python train.py --experts_per_token=4 --init_std_router=0.00865 --lr_router=0.000711 --norm_place="pre"
Below are experts of layer 9 (counted from 0) of a mixture-of-experts language model. Rows are named router (the router's row for the expert) and show model dimensions 96-191. Each number is 128 + 32 x the weight over its row's rms, rounded and kept within 0 to 255. Numbers have three digits each.
After each expert's rows: a language model's description of what the expert responds to. This comes from a sample of Wikipedia text that the model never trained on.

# expert 31
router:159089107117112183172132166175161129103122090127131145079129176091143137141134121110117148105132101100137152158171115153190154169094108103092147147026028112117132119162171101134121122104114121156085134129146086157153145105151075108119134161155100179147109103110176166081082126130097107107
Description: Biography words. Pronouns and kinship or role words in biographies and name lists, such as he was, his, brother, daughter, president, and name starts.

# expert 18
router:181127146063147125136165128163129162156093102139162126153155144108123159099134080126137080104114087091092131113136155099145146166154092173147160178077128108117083107134134112097154141129079127133167100188179125162166137077078107143139188103164148151166151059077069143150111124141131123146
Description: Passive participle endings. Past-participle and adjective endings after was, is, were or to be, such as -ted, -ained, known, made, built.

# expert 30
router:166112074085122149129139146200152115121113096134125129110107146099187130124115099162141122147178164130167170127136144165147123120105120104053129147096077118094124161140133128158169137178111087138077138162142097169173128112122086171117164154155146161146078154090149141125080095167079117115
Description: Personal first names. English given names such as David, William, John, Robert, plus syllables within the first or last names of people in lists.

# expert 9
router:111140120187119144134149121101164099146159140116152166144090191074152150082195077116139083124146119112126120131150157072081132131061107186084148161135133070124051115161223159094166066197134109126147143143124150144186138092122125108131139111164172147158179133102116105101133125104180098150
Description: Transliterated foreign names. Pieces of South Asian, Arabic and East European names and transliterations, and accented letters, as in Kh, aj, Sengupta, Shahabuddin.

# expert 11
router:129138111076133139199080133140147112144137089136108152130188118115170112142128149129095058185111167107148141091131111065130074185123110130176168199141059112124083141144131127129171116142122088169089100177158133176106116114095118106147133087147131095142186109046156165150099130156138131151
Description: Digits in numbers. Individual digits and number chunks in dates, scores, populations, catalog numbers and table cells, such as 1, 2, 80, 000.

# expert 8
router:162162091104127131194186158154192131131148032115150138098116165104168122145166104146131116095148124155156110141139105116161124175104093070133156137109097096056113119168177137109102131137094161195108125135172120167157114139161099131076107147195090128166164136112082128103166122138152104170
Description: Line starts, capitals. Newlines and short word-initial pieces such as t, r, l, Sp, Ch at the start of table cells, list items and headings.

# expert 2
router:162113153099103157190139095096154137103119150173103154078108151079123106052114108101167142104133133127156146112115118115136122142084164107157159169104106130084138193105223155165163095109111112165126058150159132164152105108145086145100109164157111117136167126108081068120097103146143057142
Description: Sentence-ending periods. Word-final pieces carrying a period or quote, like s., ed., )., ".; also year digits and ISBN hyphens in infobox lists.

# expert 29
router:150131121103103184176183108133158131065149111134095157106149129109102126084120078130156126129085160169178111144143142103146092135097069129155199125140155144122077139137156161149059137202109109163152098132143082115111115101142159158142154179189162134135122084144132125146110144136109135119
Description: Capitals starting names. Capital-letter starts of proper names such as B, M, St, often after of or an opening parenthesis; also hyphens within compound names.

# expert 20
router:144067147074113160132156133128168160095166121137126166102124163123220140120155093126114122127152135106133134115175104139103181193068122146083150203062113114094118118120162144151141146179094097120099140143154140164122121124191115100118153089133162099093128147142117096121126119157119065135
Description: Decimal points, initials. Decimal points inside numbers like coordinates, percentages and statistics; also sentence-final periods and word-initial pieces such as s, sh, st, ex.

# expert 27
router:141102110130112142132143129138154094118115135138139129091086125122113146114110071162134091181183173145118118092150172090108120110084120098074157158138107127140067130160171156133190119144142070122077062141160143147158157117161108120077166176203096157143140096071118101102077160174151143141
Description: Place and surname endings. Final pieces of place names and surnames, often before a comma or pipe, such as -ville, -ington, -ford, -burg, -ić.

# expert 7
router:140143142087101128184148192126104175122132065094166124053157133122133168130162061174142120132183091120157108065135136098181128210098111091158167144071083119128119183211178179124140142120092139154119123147127120179176094113125098126123115162167101140173177112130124131114098104135129077163
Description: Award, sports list terms. Table pipes, hyphens and title words in award, discography and sports tables, such as Best, Women's, singles, All-ACC, Top Rap.

# expert 17
router:167069159110151117113170184151132111083112096064124172109154171118090142130099098157071117126116139141129168168123111133141142153095157131108143136099102161094104112114166124125157122111105095192090103128137072109121101067043176127106097150109158101169097121107145132148124131110176109101
Description: Suffixes, group nouns. Word-final suffixes such as ist, ics, ians, ology, plus nouns like government, people, members; also byte fragments inside CJK names.

# expert 1
router:166161159111127147194152143141139087077110151098137111137107135133139169097170115141134068158136133191081133088157172097148101157090068128116148153092133161109086132102138159140117114141044125200126128156108123113155059087142120127139130130175105119148099163106096124110148147184081070098
Description: Line breaks, table pipes. Line breaks and paragraph breaks after lists, infobox fields and table rows, plus leading pipe cells and short lowercase word starts such as c, g, al.

# expert 15
router:099170205128121165164195157140134153066110085128137110081160134125143210153082131121168093135110137166163071145146101148126098160101089100111143127110108105112107139151180140189152088135090137173155105143138131138174112119086091115161138129138169143167153100101134163125104179185097081127
Description: Line-start structure tokens. Tokens opening lines in infoboxes, lists and tables, such as dash bullets, pipes, section headers, and field words like Team and Home.

# expert 14
router:177134124110052108111136135121132139122146070076167112048165166127115155101110165096156122124136124124129103087123145144126113120120090136118178187088122102120068177103171169141184144117093101146132123139151126155127118085127129116112128108165113187172137122086131129082059120130123061126
Description: Nouns after articles. Common nouns and word endings right after the, this or 's, such as album, family, town, year, session.

# expert 23
router:138123090090111129114108125132144085122133065069179104160147144114172116085120139132143126145159120134141145088109145134121180170076142095142169141158132142108105117136135138121109090196131138175145039133160110109126162094071072167116128165138186170168119117095091151145121133160047083111
Description: Place names. Geographic words and pieces of place names such as County, City, State, New, shire, often after in, of, at.

# expert 26
router:170146135086158061125160069117153133168132154081168151129119134108146134083160111086114160118114199095126127135126059131137064132058127106082132161145038118113002100144141143133111129172085064136092086221113101122101088133150116143126117133165126147133078134062087134125076126158135104124
Description: Taxonomy, biochemistry. Latin-like pieces in species names and taxoboxes, such as idae, Genus, ensis, plus chemical and gene-table terms.

# expert 0
router:113137121124175170134163133121126128162112144101132134123127128108135096155176102155126088151166139086160158078148084135150115144115118120070195174094128097070109159149125161155112156078124079158092106164171137114147105088105083140123151130115088155146145165085094121169123119104076093145
Description: Auxiliaries and clause verbs. Auxiliary and linking words in running prose, such as was, is, has, also, but, and verb stems like happ, show, allow.

# expert 28
router:153174105060102138141157115109133102071132133108099150077200174066186108121129106166144101117128170140144190100136111089111113145093106081124167149098090114150048175122174115152177126230135132154133112171158110145168161078177153112091154112179108148137150133056139178120108132150106110138
Description: Name-ending letter pieces. Short letter pieces finishing proper names, titles and foreign words, such as Oll-iv-ant, Barbe-au, Anthra-x, often before 's or was, including species-list names.

# expert 19
router:129112151099161125177089181112143072116113111121183105095130104113169148113125127124115144168078177173163133093124124109133112134128155131167164168146115141092121144123145179154145102131089161183053118190146114117125096058137148119143131151117105109161171130050145134113151164133058132178
Description: Digits and numerals. Number tokens in tables, coordinates, scores and measurements, such as 1, 25, 100, and number words like three, four, six.

# expert 5
router:149106157105089099164118130157126155135114124144158133083148144091150127138117166115164080142119056130093136094197147129140158163077091116122152153081073106104099191130166135145188131140065094160098078137174084137178137113129092192109124141130132100156137055094132124122120140119135058109
Description: Sports bios, years. Prepositions like at the, to the, in, and year endings such as 012, 018 in sports biographies and club-season narratives.

# expert 6
router:182106126117151169198129135104099083078078134119096197138114165114136127100185090086138130130106124136121070150163120119082124113095162076108115135134178127100074148123104098108176103135156125188107108160140035071165086130166171117108118145146110137157136139091078146132115138150129102166
Description: Table and list punctuation. Paragraph breaks, table pipes, dashes in scores and digits in sports tables, lists and date lines, such as 2–0 and | L.

# expert 3
router:134142091063107157171165092178126167172127109122141144162108125103200117076182139111167120144163159123132159121129127092065112169098119101135142116161157131069120172098144126173179156191145145145144113098163114139133033095089100136125119157080146135168113107109138201101101095123085106151
Description: Name and place syllables. Opening syllables of proper names and place names after a capital letter, such as San, Mad, Sal, and Mil.

# expert 13
router:123136146115149150154166147194126122126098129093139135108202166138132125122151097152128057121197165100157125135127085083146138147094115117118144135114101107067091124074097176133113139105059096193171124193124139133136036134119080161119089133182144148145110123050132131112128138086121123090
Description: Separators before numbers. Spaces, pipes, commas, brackets and dashes coming right before numbers in tables, dates and stat lines, such as "26 | 0", "April 30, 2022", "1991–2020".

# expert 21
router:161156114140101106104147127102170130134093105103179160067144140093137178117132121141210106131146112125130138125174158131153135120098079161102186133098113114101112144102125148146159115193122117126068086108122127143137096106116130107125123128164118122158138107108098133152121119121142016123
Description: Noun-forming endings. Noun suffixes and common nouns after the or a, such as -ation, -ity, -ment, system, population, area.

# expert 12
router:142100149119114121141150110103142151136023138081170102119125120164193137094193103123165071163142088133083128145144129126147115146138125092133175097094111114083137137130114101158169091174150116158050124208175112109099104121098086130127136194145134141098142117074110194168136148137139159123
Description: Units and word pieces. Unit abbreviations after numbers such as km, kg, %, °W and yards, plus single-letter pieces inside words like f and b.

# expert 22
router:141105070101090115114148116141087125109111165082131143102136120147166163116134092173103090121146141089155213115076170081149155141091130097074148161141052096171037178125125108122170079106088084163127107155132091123149116114127136179126119207152157157137145085052124120105158144100151139122
Description: Heading marks, sentence ends. Closing = or == of article titles and section headings, closing brackets and periods after years, plus on, in, and (born.

# expert 4
router:152112108081085175154118101133098108104104066101127121083148186116121134087152122139098149094122146137119160142179156128130106138085112113106108146056123111164092122099193103136118084102140113129098060120142098125118120099185096142125106158153119195130169069127144127060094105121141128150
Description: Capital letters, abbreviations. Single capital letters or capital pieces beginning names and codes in tables and infoboxes, such as SK, IPC, EST, "I".

# expert 10
router:130108139143183132119125110115116118079141142119162154108110172091148133171163167116185124145183150153131150039111132120148133124117095141119160121133152120130114104114132119189151135204128151109097114214132087125169114173110085135136159121176145143157141109017066131134142103218102133142
Description: "As" and mid-word pieces. The word as and phrases like as a, known as, plus middle fragments of names and words, such as Ult-i-mate, N-ap-oca, N-it-rous.

# expert 24
router:150149138136126142156116130162152143106116125110173130074113126096168078145185118135093098151146171098174105123129151134108096116108073068088087168148133143099056144082122138186171138117161092185111103140154123118110111090175096147142162193087140158128141168119038146123087129118157158135
Description: Mid-word Latin pieces. Early and middle fragments of ordinary Latin-derived words, such as pre, mon, ob, techn and impro, plus bytes of Chinese characters.

# expert 16
router:134113163096148145180107137096137182093161123123127125093145122075158099116193142124154134161114108150155138083169107146130171148112108104113131172140125125088096186075138154164160080122071056125069095219146110144175079112145090146123137157130163130184108103023134096122087087115134133131
Description: Function words in prose. Prepositions, conjunctions and punctuation linking clauses in running prose, such as designed for, such as, but, saying, in order to.

# expert 25
router:171140131085077159115146120131104109082094080088146156097123197081185152143194126165187113158151099145129155130117111106155116098120115138100177174106097110114072171132124108144201154153120129151128080182175105161117125085065106092112177135173129114136149094112075161125136154117126143126
Description: Articles and number commas. Articles and phrases like of the, the, a, which in prose, plus thousands commas and colons inside numbers, such as 752,487 and 39:07.